Weights of a small mixture-of-experts language model, trained from scratch on English Wikipedia: 2 picks a token.
Below are experts of layer 2 (counted from 0) of a mixture-of-experts language model. Rows are named router (the router's row for the expert), gate (a neuron's input weights, with its number), up (a neuron's input weights, with its number) and show model dimensions 0-95. Each number is 200 + 20 x the weight over its row's rms, rounded and kept within 0 to 999.
After each expert's rows: "comes after" lists some tokens at least twice as common just before its tokens as in all text. This comes from a sample of Wikipedia text that the model never trained on. Tokens count by the router's weight.

# expert 31
router,195,169,178,215,169,176,225,190,235,214,211,189,157,166,200,204,207,186,213,223,207,196,191,205,216,203,173,180,173,211,220,209,210,203,211,198,195,194,191,187,236,161,217,190,194,198,185,204,193,216,227,177,226,202,233,212,158,186,162,178,203,184,169,178,222,213,182,204,227,213,205,210,197,228,233,188,208,210,208,185,185,176,192,254,155,191,220,220,211,197,189,179,210,222,218,200
gate0,228,191,192,211,218,234,178,206,220,230,185,211,197,181,235,217,196,223,176,182,174,170,208,174,232,175,227,195,221,194,211,210,179,149,215,179,168,233,214,174,191,192,202,174,202,185,220,211,201,219,183,208,191,238,205,231,196,228,205,230,169,216,193,191,209,204,216,184,238,184,165,201,179,180,204,221,199,217,202,152,201,195,237,219,208,206,205,197,203,189,201,188,220,207,213,185
up0,201,205,212,203,193,231,200,221,202,157,212,189,234,168,203,175,199,189,198,189,222,204,202,197,228,172,218,192,243,182,243,217,204,201,195,170,182,185,203,228,224,196,189,233,192,208,168,195,191,219,176,194,198,215,185,199,184,238,211,211,186,194,165,214,200,242,200,221,245,219,225,175,169,209,196,186,219,183,180,247,190,229,203,224,206,225,204,195,188,188,190,211,227,206,189,174
gate1,214,197,147,208,192,182,235,219,220,193,171,199,186,208,178,203,192,210,188,174,172,183,180,217,174,214,204,168,194,175,215,172,195,201,218,208,205,206,216,187,207,212,181,167,220,175,193,199,217,186,182,188,204,226,203,191,172,210,203,248,168,224,191,182,188,204,214,187,208,194,202,195,211,198,252,175,191,189,160,227,186,187,190,174,193,233,185,158,208,199,178,224,201,240,172,209
up1,203,204,201,157,193,185,213,203,178,228,184,173,217,211,202,214,215,234,146,195,220,216,177,201,150,205,203,177,181,192,208,190,212,210,205,166,211,204,190,186,188,192,176,201,185,185,215,172,225,207,190,198,196,176,163,189,196,205,214,228,225,205,200,202,222,203,223,219,235,228,198,178,235,240,207,193,202,191,190,212,189,193,181,154,173,175,206,158,228,193,212,224,215,220,201,189
gate2,176,176,213,234,179,234,219,204,224,199,177,203,135,196,204,187,181,231,219,181,219,230,218,205,177,194,191,205,188,190,217,175,214,221,196,198,193,224,164,201,224,193,217,200,236,197,186,204,177,182,243,215,175,203,246,197,201,208,186,208,200,218,202,198,214,218,203,221,223,240,202,195,188,205,193,202,216,229,195,200,180,158,188,189,153,202,190,194,199,211,179,234,210,199,221,211
up2,216,184,201,219,214,204,231,194,236,188,200,164,159,222,214,181,180,240,196,204,222,212,214,207,182,180,205,186,186,178,184,194,195,197,194,178,188,198,202,250,219,210,227,231,206,171,189,168,175,197,234,202,213,251,245,194,209,203,210,217,203,181,203,214,181,178,192,194,207,198,199,197,214,206,156,207,190,207,214,212,194,168,206,206,189,184,210,179,217,179,186,226,230,160,230,215
gate3,207,185,182,204,171,236,189,206,210,204,192,189,229,201,178,207,219,198,178,226,211,186,221,191,197,200,170,178,189,179,192,184,188,179,200,214,243,196,186,226,164,184,208,186,211,239,209,208,209,220,171,170,245,210,209,186,182,188,206,209,216,211,221,228,165,186,211,173,188,193,191,168,179,204,226,214,227,186,195,166,183,211,228,248,198,204,174,186,184,215,220,209,229,235,215,222
up3,186,195,183,215,189,232,247,168,209,169,218,219,192,209,225,200,195,200,197,215,216,202,196,179,214,213,170,212,173,196,211,216,203,244,204,198,181,184,184,186,211,209,201,197,157,220,220,212,178,220,178,199,206,214,193,216,180,176,216,170,201,227,220,201,186,172,180,176,217,197,268,216,214,194,222,175,197,204,190,188,233,173,213,238,200,209,213,196,168,217,229,195,222,187,228,212
gate4,179,145,208,210,182,185,199,186,179,201,187,192,191,202,203,209,180,214,222,196,206,198,175,254,183,166,217,207,209,212,217,207,187,202,221,177,232,228,212,201,182,200,213,192,175,210,178,207,194,241,193,188,220,188,226,223,183,213,195,216,188,212,179,205,214,232,223,210,218,202,198,233,226,252,230,187,237,207,202,195,183,178,230,167,204,176,178,218,191,225,202,182,210,165,191,179
up4,204,156,210,218,224,174,208,183,227,206,250,188,205,212,192,216,207,184,174,226,176,195,181,185,214,182,189,221,185,204,205,191,230,201,236,189,225,233,220,206,191,191,218,242,201,206,228,190,202,207,183,199,212,204,213,202,182,205,208,174,191,209,226,196,233,221,195,178,207,214,239,176,199,237,184,213,223,215,217,205,157,194,204,178,217,170,184,149,211,189,226,216,180,211,214,177
comes after: " the", " 0", " ", ",", " and", "s,"

# expert 41
router,199,192,185,197,170,172,176,195,235,188,192,231,187,179,193,214,235,236,203,237,200,184,209,199,203,191,187,174,193,214,200,205,204,229,209,200,225,224,162,184,200,167,212,217,203,229,202,224,224,229,195,191,217,192,240,208,155,175,189,217,213,208,206,167,204,241,179,198,220,223,221,214,204,229,198,201,198,201,154,172,178,193,197,243,175,184,175,216,209,202,200,212,182,191,194,208
gate0,186,212,201,223,146,164,209,208,179,166,231,212,199,194,203,174,199,203,208,212,213,194,201,211,162,193,196,191,189,187,236,188,193,194,211,186,201,198,215,198,225,209,186,199,180,188,176,206,205,261,170,191,205,196,258,187,214,205,241,213,188,238,197,198,196,213,196,218,186,211,192,220,240,214,211,200,170,167,184,169,177,205,221,206,201,191,202,205,180,213,202,242,205,205,181,171
up0,192,164,169,220,226,248,208,175,216,211,195,178,176,204,200,215,190,191,185,196,218,217,185,207,225,192,230,198,243,226,167,244,198,188,195,244,194,212,189,186,195,202,206,209,206,185,174,193,189,156,226,211,212,193,198,169,188,185,190,198,176,202,201,188,193,174,211,220,197,182,189,159,173,210,207,181,214,208,226,214,195,192,218,215,183,206,185,218,200,153,188,200,201,152,203,231
gate1,196,202,235,193,207,188,189,200,208,212,179,211,197,214,188,187,209,225,193,167,210,169,245,201,183,186,202,207,204,187,223,204,195,173,220,196,231,187,199,171,208,194,178,187,185,173,200,176,204,205,168,199,201,212,172,211,217,190,202,252,145,205,199,236,201,225,221,208,230,191,182,214,203,218,209,183,169,175,187,190,203,189,185,183,184,191,239,162,205,198,182,225,205,231,179,148
up1,199,208,184,202,186,213,233,201,216,217,201,159,200,192,214,220,181,222,209,220,208,160,157,224,151,162,207,198,182,211,208,196,196,215,201,197,215,230,207,173,223,184,228,198,174,212,206,199,180,211,183,182,172,197,193,203,195,170,142,203,223,199,184,215,215,172,207,182,175,227,201,171,169,228,220,219,177,185,181,219,205,228,236,207,202,215,191,206,206,170,184,202,201,208,199,175
gate2,194,196,208,222,193,184,207,211,239,175,206,220,202,212,205,205,234,189,196,196,226,133,222,227,217,198,173,190,225,186,171,218,190,200,188,166,223,234,200,193,200,226,205,219,224,191,197,149,215,209,202,212,226,213,233,191,182,214,209,167,206,170,200,202,189,217,172,179,189,185,188,218,143,210,185,211,228,188,212,204,218,202,202,197,206,191,161,202,200,167,213,190,196,189,223,201
up2,252,213,215,184,242,185,203,211,254,201,205,201,223,195,193,231,184,220,212,181,197,145,229,209,210,201,195,187,166,184,210,166,213,230,182,169,208,231,203,212,207,247,204,232,185,223,188,196,179,198,219,186,213,212,180,193,182,189,193,153,222,204,205,176,200,192,162,203,182,199,204,193,189,168,197,193,203,199,194,219,180,214,210,194,202,182,196,206,205,233,181,189,210,197,173,201
gate3,204,196,211,231,177,210,203,184,166,208,163,200,218,198,211,221,182,208,212,191,182,173,212,198,191,157,174,198,239,153,196,174,226,175,214,226,183,213,203,192,201,218,191,223,194,213,224,184,194,200,202,230,191,201,190,228,177,198,237,170,176,233,191,224,197,188,224,197,231,222,202,209,201,211,196,201,165,239,211,243,164,208,200,199,198,212,213,172,209,205,198,182,184,169,200,166
up3,204,208,205,223,229,202,173,213,179,147,169,207,186,176,199,247,171,191,194,198,174,185,194,202,193,189,204,190,208,168,217,175,222,221,201,198,167,201,216,199,182,217,192,225,206,197,231,217,201,207,184,218,190,193,222,193,219,159,215,147,183,204,193,184,221,198,178,189,158,222,216,225,207,229,183,196,207,221,181,179,175,213,200,218,257,200,197,217,193,206,218,201,178,184,191,190
gate4,221,236,175,202,225,193,200,172,202,183,202,244,210,193,184,160,207,209,199,199,200,201,218,206,188,226,213,189,213,190,220,189,210,209,189,179,155,218,148,197,199,204,181,194,223,184,193,205,200,215,215,140,199,195,212,197,179,190,202,209,178,194,220,217,213,226,182,169,225,195,201,182,183,167,181,187,164,187,158,226,196,190,206,164,216,177,214,193,217,231,181,167,186,184,185,207
up4,156,168,196,214,181,210,210,206,169,204,205,159,168,205,206,230,193,173,212,188,202,206,171,179,202,189,179,209,164,188,186,216,188,194,186,248,202,189,233,195,204,221,214,195,190,218,176,206,198,192,200,237,200,190,182,190,217,206,230,196,207,199,192,214,209,173,213,222,164,229,191,181,193,243,216,216,199,250,243,164,208,192,207,193,236,219,178,225,206,199,211,208,223,197,213,205
comes after: " ", ")", "\"", " 1", " 2", " 3"

# expert 23
router,178,175,178,204,182,155,210,199,212,219,211,203,187,202,206,207,230,206,212,220,214,173,205,216,226,219,206,159,193,200,201,193,199,206,220,222,203,181,186,169,227,194,234,201,226,222,199,218,200,207,194,168,224,212,207,220,174,214,161,182,212,203,144,181,214,217,192,204,198,207,227,210,205,217,226,221,187,200,194,197,177,176,180,253,168,179,180,244,224,205,187,178,196,223,210,185
gate0,195,177,207,208,164,227,219,216,231,203,211,202,208,216,200,186,225,221,198,215,210,226,226,219,212,176,178,191,188,168,218,212,185,172,212,201,234,192,192,178,178,210,178,186,209,170,204,201,203,188,226,187,209,203,226,210,189,189,178,199,202,183,183,213,170,223,160,249,237,200,172,211,197,239,170,227,192,208,198,160,171,194,202,211,232,219,190,186,183,225,220,207,217,159,219,188
up0,206,183,181,213,215,176,230,193,195,175,220,187,194,204,203,238,219,186,205,197,219,195,216,174,187,187,173,186,197,180,209,189,207,204,187,201,205,219,217,196,232,187,226,227,217,203,165,217,176,196,224,214,220,189,208,213,222,186,242,200,186,186,187,218,211,224,179,207,212,236,210,245,181,166,205,202,187,211,250,214,204,232,171,183,225,231,190,153,203,171,220,240,207,193,215,208
gate1,177,216,178,209,187,179,219,211,217,218,215,180,163,200,178,205,223,191,204,200,198,178,153,204,184,195,212,180,198,217,211,196,187,182,232,173,204,177,172,167,222,191,219,168,227,204,174,213,180,247,212,200,213,198,192,192,176,203,205,175,192,191,216,180,178,203,185,204,225,183,158,224,206,197,204,169,162,169,210,185,179,198,148,203,197,211,224,206,224,232,189,203,203,235,191,187
up1,197,175,211,211,175,205,216,206,174,192,201,220,188,198,216,177,222,226,215,208,237,183,211,224,164,198,230,152,218,188,192,200,200,170,190,187,237,183,182,177,179,191,190,177,185,229,165,220,175,225,187,211,236,216,174,167,212,176,201,219,186,181,230,204,181,188,223,213,167,201,207,181,181,207,224,175,183,192,202,179,197,206,195,174,162,201,223,184,194,211,195,216,162,208,226,203
gate2,201,187,170,195,195,230,182,211,216,191,202,226,184,226,182,208,196,217,173,168,209,211,223,197,236,162,186,195,199,202,168,184,177,189,225,234,199,227,193,211,199,191,181,190,220,162,194,204,213,205,192,222,214,171,201,194,222,183,223,227,219,200,192,191,195,222,177,163,200,178,168,183,210,223,184,214,186,189,210,200,182,211,210,183,195,216,181,151,147,230,226,189,174,176,167,216
up2,189,194,224,171,203,197,191,182,185,190,200,206,202,218,183,194,225,219,193,177,213,218,238,214,242,205,249,195,234,190,182,197,185,185,199,224,193,211,217,199,213,197,185,193,220,192,186,159,214,173,200,201,218,186,139,178,212,180,212,215,181,209,200,241,206,207,226,176,192,184,181,189,195,206,179,204,191,165,201,216,185,204,233,213,179,203,187,167,163,249,222,229,188,203,202,189
gate3,174,157,183,223,179,183,201,213,183,208,206,230,182,198,187,180,180,208,183,238,203,203,201,219,199,187,205,220,207,222,177,168,184,189,224,188,174,196,209,181,233,192,221,183,231,232,193,231,207,191,191,214,208,227,198,178,171,169,195,206,219,220,198,185,180,199,197,208,210,200,199,217,227,239,211,203,154,201,193,168,219,203,211,190,210,248,204,217,206,234,212,228,223,200,232,158
up3,213,215,208,199,181,202,239,211,200,231,228,227,198,195,182,188,156,168,221,219,195,169,154,188,217,212,199,216,229,171,180,189,155,208,193,210,205,190,232,223,228,201,188,196,163,202,194,241,195,200,194,217,195,201,209,215,195,206,225,188,201,208,214,201,177,232,201,195,177,210,169,178,199,183,200,195,203,234,209,211,203,203,194,198,154,192,238,179,210,188,223,210,191,155,205,169
gate4,187,184,198,218,188,191,229,204,178,194,225,229,208,190,189,169,189,201,189,225,192,188,196,178,218,193,214,213,190,206,235,210,190,219,199,213,196,235,195,204,214,180,190,148,214,174,195,241,193,211,198,228,199,265,223,216,171,184,182,210,185,185,181,213,211,190,187,161,207,180,165,215,236,192,176,231,220,229,174,207,211,192,166,228,182,208,208,206,186,214,203,226,188,214,226,199
up4,198,217,210,193,207,189,191,225,205,171,228,174,230,209,202,233,218,195,203,212,176,195,218,232,190,218,207,189,199,186,211,216,219,223,186,192,214,211,203,193,214,178,223,173,139,180,183,202,191,246,197,229,210,206,172,224,182,192,198,242,213,192,185,223,190,177,216,185,225,184,147,202,201,202,215,179,195,218,182,199,171,223,188,225,223,243,182,200,198,179,214,212,183,199,163,207
comes after: " to", " who", " cannot", " of", " with", " and"

# expert 39
router,177,177,178,209,177,178,198,189,211,192,212,216,173,197,217,192,230,219,212,215,214,178,199,206,230,212,206,176,187,198,209,213,209,206,229,213,202,182,214,153,239,191,244,192,219,222,208,224,204,207,180,168,239,216,209,228,172,198,152,195,215,211,160,205,224,217,196,215,201,212,219,224,206,227,214,205,196,192,197,199,179,182,181,247,172,176,205,225,232,210,184,183,198,222,214,182
gate1,184,182,196,194,180,167,214,196,193,197,146,185,182,187,197,183,174,175,216,173,205,200,203,196,199,231,217,199,199,221,203,200,210,217,211,191,225,231,204,208,197,186,217,216,181,216,215,191,223,240,201,186,190,225,170,181,216,151,186,230,200,211,152,199,221,209,218,209,231,168,190,166,179,189,222,229,205,206,197,199,209,230,233,197,221,223,183,211,195,197,255,197,188,193,176,208
up1,203,192,212,184,191,210,175,160,183,172,187,175,203,217,183,208,170,165,189,206,184,218,198,199,183,212,193,215,159,198,191,180,181,193,203,194,221,199,195,194,190,189,158,201,172,232,214,195,198,223,180,190,192,170,192,239,243,187,215,183,164,200,202,206,221,190,191,226,194,189,201,186,183,237,159,199,195,226,234,199,194,218,236,244,193,207,194,208,169,231,182,184,234,184,189,209
gate2,164,215,174,213,228,220,183,248,226,231,208,211,180,175,202,206,233,171,186,196,200,160,203,226,208,180,160,212,182,192,202,207,194,214,201,164,229,205,173,207,208,221,199,201,244,214,167,224,183,214,196,185,179,193,221,200,211,199,194,214,204,202,184,157,191,217,194,180,230,215,220,199,229,169,204,226,191,212,190,192,200,186,188,201,192,197,210,235,214,206,199,199,171,198,172,243
up2,227,189,189,196,233,179,157,175,177,164,189,214,218,218,213,206,201,214,210,188,230,223,189,170,221,214,227,210,212,191,186,238,176,197,185,196,180,233,190,205,214,170,214,220,213,206,240,191,244,215,240,183,186,184,235,225,226,183,222,193,196,204,196,194,223,204,165,177,179,200,176,194,210,194,225,211,190,205,220,169,201,225,201,219,194,193,169,172,182,205,186,203,209,214,175,183
gate3,196,168,206,197,168,246,195,218,191,195,187,195,202,232,177,204,224,195,171,189,178,177,211,170,188,180,147,194,188,179,223,205,171,212,230,217,210,234,192,160,227,180,210,192,187,200,202,212,202,205,224,205,220,167,217,209,219,204,206,193,221,234,187,215,192,218,210,196,212,209,171,204,201,173,208,196,172,207,194,176,243,200,171,184,201,208,179,192,214,199,221,232,204,231,247,198
up3,204,171,213,234,227,236,220,165,211,176,231,239,206,213,209,171,198,205,178,205,173,181,168,206,195,176,191,182,184,201,196,220,212,173,220,181,189,214,205,234,231,191,190,231,195,165,184,207,173,203,189,227,207,180,174,223,215,203,178,182,203,209,210,230,185,209,180,213,210,198,215,230,167,186,186,197,188,205,213,240,204,180,241,210,178,195,179,193,196,190,177,222,204,157,199,205
gate4,174,192,216,187,167,203,203,183,216,189,199,175,191,182,178,203,219,225,200,196,204,202,207,225,231,176,196,191,192,177,201,209,182,215,234,191,238,195,185,180,232,221,220,230,233,187,199,207,199,192,217,227,225,211,212,210,189,211,232,205,249,224,192,168,202,215,217,178,230,188,188,186,176,197,210,221,202,194,232,177,154,213,214,245,207,242,201,200,154,198,212,222,183,201,194,203
up4,208,179,221,179,243,241,190,217,205,165,194,215,177,224,199,174,202,187,180,197,217,198,170,205,175,209,208,186,192,160,220,169,204,156,164,218,200,193,197,199,216,170,205,217,185,168,193,220,205,190,202,171,188,206,236,209,209,203,226,228,186,221,215,176,220,184,211,176,202,178,185,209,216,217,169,173,200,235,232,204,196,183,189,176,149,178,191,193,207,186,199,224,198,204,213,207
gate5,171,217,192,207,194,203,201,195,226,211,212,216,172,220,163,212,210,188,187,192,175,205,196,214,220,190,193,201,177,230,174,222,215,212,252,200,199,202,207,189,204,217,211,217,216,210,211,241,199,206,239,168,198,231,198,209,220,192,190,184,211,200,190,173,247,194,195,212,230,186,145,192,223,197,203,205,204,171,165,160,216,198,177,190,220,211,217,203,217,186,217,230,181,243,217,224
up5,174,215,186,177,197,178,217,182,192,260,222,189,199,168,210,208,202,192,176,222,194,218,201,192,193,206,229,214,201,232,219,192,205,186,236,227,183,238,213,213,200,211,219,165,216,203,188,212,187,213,210,176,200,206,220,178,208,179,223,185,168,210,165,190,257,198,190,157,191,245,199,235,203,224,185,192,222,217,184,191,209,206,207,196,198,211,216,166,202,180,208,225,183,220,198,198
comes after: ".", " one", " by", " of", " in", " would"

# expert 108
router,181,173,176,206,173,171,216,214,219,211,208,187,169,174,189,222,238,213,241,209,219,173,207,226,215,212,202,160,189,198,203,218,207,213,216,205,206,174,173,174,221,191,225,205,235,212,193,233,188,194,185,153,219,203,190,223,168,211,171,179,188,210,178,176,212,209,169,210,199,206,211,219,227,216,221,215,189,191,190,196,205,197,170,239,181,192,206,213,237,192,199,175,201,235,223,194
gate1,222,173,206,241,190,195,236,186,198,178,205,186,206,183,239,211,198,202,187,193,206,207,223,214,220,206,209,216,183,199,172,187,160,210,182,136,213,195,158,178,225,161,201,202,220,237,177,205,209,211,208,215,195,189,234,194,185,235,209,210,189,208,189,184,180,193,217,172,193,187,182,209,209,211,179,216,237,178,205,181,204,178,174,201,187,227,184,180,234,210,217,189,167,213,191,200
up1,208,178,187,212,212,181,222,154,185,207,198,223,168,177,215,188,197,221,197,191,232,225,239,203,221,224,171,226,225,238,183,197,183,164,198,166,203,212,207,219,201,200,174,209,207,223,227,212,192,197,164,180,189,195,246,180,214,207,202,198,202,246,211,156,190,173,195,187,190,216,200,208,204,216,206,194,242,193,229,204,188,199,219,187,208,190,192,191,156,204,186,203,172,181,205,204
gate2,181,196,175,207,179,180,179,175,227,208,199,202,187,230,200,226,240,197,219,205,192,165,209,204,228,160,200,189,179,183,182,187,184,181,209,177,205,155,166,174,203,203,187,219,231,192,190,204,227,228,231,210,174,171,193,208,193,186,198,195,221,191,159,169,229,226,187,225,218,188,184,228,189,184,218,226,187,195,183,195,190,200,213,228,187,214,199,189,170,155,207,196,203,224,181,219
up2,196,202,199,206,215,213,218,206,216,210,210,188,221,194,161,215,211,212,204,203,217,195,204,194,212,199,238,229,178,200,196,227,238,191,209,169,172,204,176,179,214,179,219,211,191,225,192,210,202,187,153,197,192,231,193,229,215,175,174,215,205,237,179,163,233,187,198,227,181,194,235,203,199,201,210,207,199,192,157,181,198,182,182,170,191,193,184,225,262,225,194,221,196,217,185,170
gate3,173,178,224,245,156,212,203,175,227,210,186,190,194,185,164,218,167,201,213,174,178,200,236,235,184,180,189,200,170,245,182,207,185,203,211,189,194,210,211,179,206,207,210,195,232,240,211,241,204,201,204,207,218,207,172,221,201,185,202,169,203,216,216,165,225,207,203,218,186,206,191,191,181,252,184,222,198,172,177,190,211,202,200,188,207,217,182,201,184,212,205,211,228,202,189,181
up3,217,204,202,225,182,191,211,231,219,215,209,205,210,192,154,198,190,176,212,162,212,219,212,230,199,210,174,161,215,185,181,183,221,194,193,191,200,173,202,213,208,173,197,187,246,224,216,236,168,217,190,202,198,164,190,213,201,180,214,162,207,187,216,214,207,168,215,187,170,222,234,199,211,204,193,212,190,207,183,207,181,210,233,203,182,249,198,184,187,201,185,244,226,214,178,182
gate4,198,219,155,223,168,197,189,212,204,200,222,192,182,212,175,201,154,207,190,202,186,177,206,220,193,237,193,213,219,199,192,217,197,219,227,175,209,208,198,215,199,185,201,177,216,181,212,189,202,226,184,198,225,175,191,185,209,202,175,201,203,236,188,208,218,161,199,238,238,219,243,187,205,252,202,215,185,193,167,211,176,204,212,199,222,222,222,158,215,187,227,208,208,193,211,239
up4,209,175,206,196,190,222,181,196,219,240,217,192,184,203,226,210,203,203,218,161,190,198,226,209,226,197,185,183,138,223,184,205,191,207,209,202,227,208,228,150,164,208,207,169,172,221,208,200,196,212,200,241,210,165,227,181,214,213,231,180,242,190,190,224,196,220,203,188,201,225,188,213,187,197,190,184,219,209,195,161,189,176,182,183,186,196,197,211,206,202,203,191,159,175,179,207
gate5,155,160,245,195,209,188,195,233,240,183,168,185,184,193,205,201,224,204,219,177,198,186,210,195,182,164,219,239,201,216,201,189,179,198,196,173,212,233,180,216,207,176,210,196,212,223,211,202,184,204,205,168,207,208,199,195,194,184,225,187,224,236,217,205,199,197,200,187,163,187,174,177,244,216,191,200,233,173,182,167,202,220,201,215,203,173,211,203,173,205,189,181,188,176,222,224
up5,175,157,225,234,177,213,227,227,219,215,214,189,204,166,177,196,186,168,260,199,226,175,220,215,167,155,209,230,220,165,203,191,175,193,211,187,231,206,189,206,184,205,194,200,186,226,172,208,184,219,218,209,192,206,186,204,198,213,200,203,177,181,206,222,194,212,206,241,167,186,175,190,218,206,191,194,213,203,211,176,193,233,180,226,204,174,218,203,213,219,188,193,186,207,208,207
comes after: "|", " the", " in", " a", " RC", " January"

# expert 107
router,172,195,167,204,193,217,187,196,216,220,216,207,173,181,197,201,223,215,226,210,186,182,189,237,214,220,212,184,194,199,181,186,192,195,212,238,221,226,213,178,227,204,235,175,203,243,182,192,193,203,219,175,177,201,180,209,141,218,199,196,210,235,185,180,199,228,187,178,211,206,197,215,191,238,228,225,206,200,172,192,184,200,183,238,169,207,207,239,238,190,216,189,188,213,197,212
gate1,192,219,193,170,189,195,202,202,184,183,152,207,224,171,187,206,179,203,234,227,173,179,214,208,177,197,184,211,212,222,219,234,226,162,217,201,211,171,190,215,192,205,221,201,213,157,220,200,226,215,203,213,170,208,194,201,217,212,220,179,180,216,213,193,153,194,200,204,201,198,201,228,207,192,247,214,196,172,219,195,181,210,207,155,151,196,175,201,177,194,204,172,198,205,176,185
up1,194,178,215,235,205,198,203,214,210,213,203,202,211,221,219,194,183,212,169,176,208,208,189,189,207,222,222,237,202,211,187,189,175,230,186,182,199,202,214,215,178,184,194,204,195,205,205,197,198,206,179,206,202,208,213,204,195,141,203,235,191,162,195,220,206,196,235,211,226,205,221,159,218,199,141,166,192,207,196,202,171,201,175,188,271,216,188,205,213,204,206,238,179,183,212,217
gate2,233,177,211,196,184,195,212,237,243,207,190,183,162,183,191,174,189,221,159,223,192,186,249,259,189,183,170,201,216,221,204,194,212,217,201,175,193,256,194,225,203,211,168,216,216,201,194,225,207,232,208,213,214,194,210,194,208,207,226,213,207,169,208,206,215,181,202,223,198,220,211,215,175,163,191,220,192,177,203,190,193,195,192,196,185,191,195,203,204,199,211,241,203,218,211,219
up2,199,215,222,196,207,200,191,185,194,205,192,202,242,193,214,190,222,191,243,205,185,201,176,167,213,236,237,203,178,194,198,202,228,205,184,201,212,147,205,222,209,173,197,223,157,189,212,187,210,203,144,185,200,234,181,219,199,186,178,197,171,159,179,224,214,205,176,224,232,213,168,189,196,200,211,140,200,188,196,193,213,193,208,229,207,203,198,208,184,200,194,200,180,205,207,208
gate3,210,178,210,220,183,190,210,243,162,211,174,197,191,155,223,217,185,212,167,225,175,193,208,217,207,184,240,218,205,210,167,196,201,170,246,201,201,213,180,210,196,169,200,187,212,182,190,215,177,199,209,217,190,200,190,199,209,197,184,189,202,197,230,184,200,203,188,205,237,206,211,209,231,251,209,215,189,172,178,188,199,204,167,152,204,210,183,182,204,198,224,218,242,200,223,220
up3,183,212,213,202,200,221,186,158,208,186,208,188,206,235,163,172,184,186,231,180,225,220,207,195,212,209,190,160,227,193,200,213,218,226,182,196,193,192,185,223,223,201,187,216,180,196,192,190,222,199,217,210,212,184,199,193,189,231,229,194,192,204,171,212,213,186,199,210,186,198,161,191,159,185,213,179,177,215,229,217,241,194,253,232,203,203,205,207,194,234,187,154,167,208,174,201
gate4,167,181,226,180,197,197,207,189,173,189,183,192,236,184,196,177,207,216,186,178,194,238,191,153,237,189,188,182,222,181,231,203,222,209,192,201,198,188,212,204,239,187,180,197,187,190,216,219,219,220,191,212,168,224,232,173,188,212,250,187,207,203,206,191,180,204,214,192,194,187,227,196,205,176,218,242,189,180,215,211,190,180,193,196,164,227,184,194,175,221,223,177,204,179,195,244
up4,228,223,173,224,209,213,212,233,195,198,201,184,194,217,177,223,222,186,191,181,191,168,211,229,193,201,198,204,218,191,219,216,188,219,202,191,188,215,188,199,174,188,189,240,226,172,210,201,194,199,189,203,223,224,198,210,208,195,164,219,172,160,222,203,257,208,162,224,200,208,146,183,214,205,188,157,195,190,209,216,227,199,229,203,184,181,210,171,200,181,171,226,217,196,207,176
gate5,199,170,214,202,205,202,204,183,174,190,192,194,170,155,205,191,155,192,184,210,206,248,215,160,196,191,171,172,214,220,207,196,214,180,228,185,187,181,181,212,214,169,180,188,202,209,215,212,202,196,218,190,225,193,211,198,206,224,201,216,201,242,184,190,176,209,234,222,206,178,199,199,207,200,186,237,189,192,231,217,184,163,218,181,182,209,240,196,173,241,198,228,218,181,171,209
up5,247,234,198,193,185,202,205,160,206,197,189,197,188,220,196,210,188,199,205,214,217,191,185,227,241,206,248,226,172,202,185,205,192,219,201,193,216,165,206,199,198,194,226,224,197,178,223,189,197,197,183,188,212,189,221,231,197,180,165,195,209,167,185,159,220,175,145,209,220,185,211,215,192,215,188,190,190,183,188,183,241,199,213,240,223,175,183,184,205,180,196,207,208,225,222,176
comes after: " is", " as", " with", " was", " in", " of"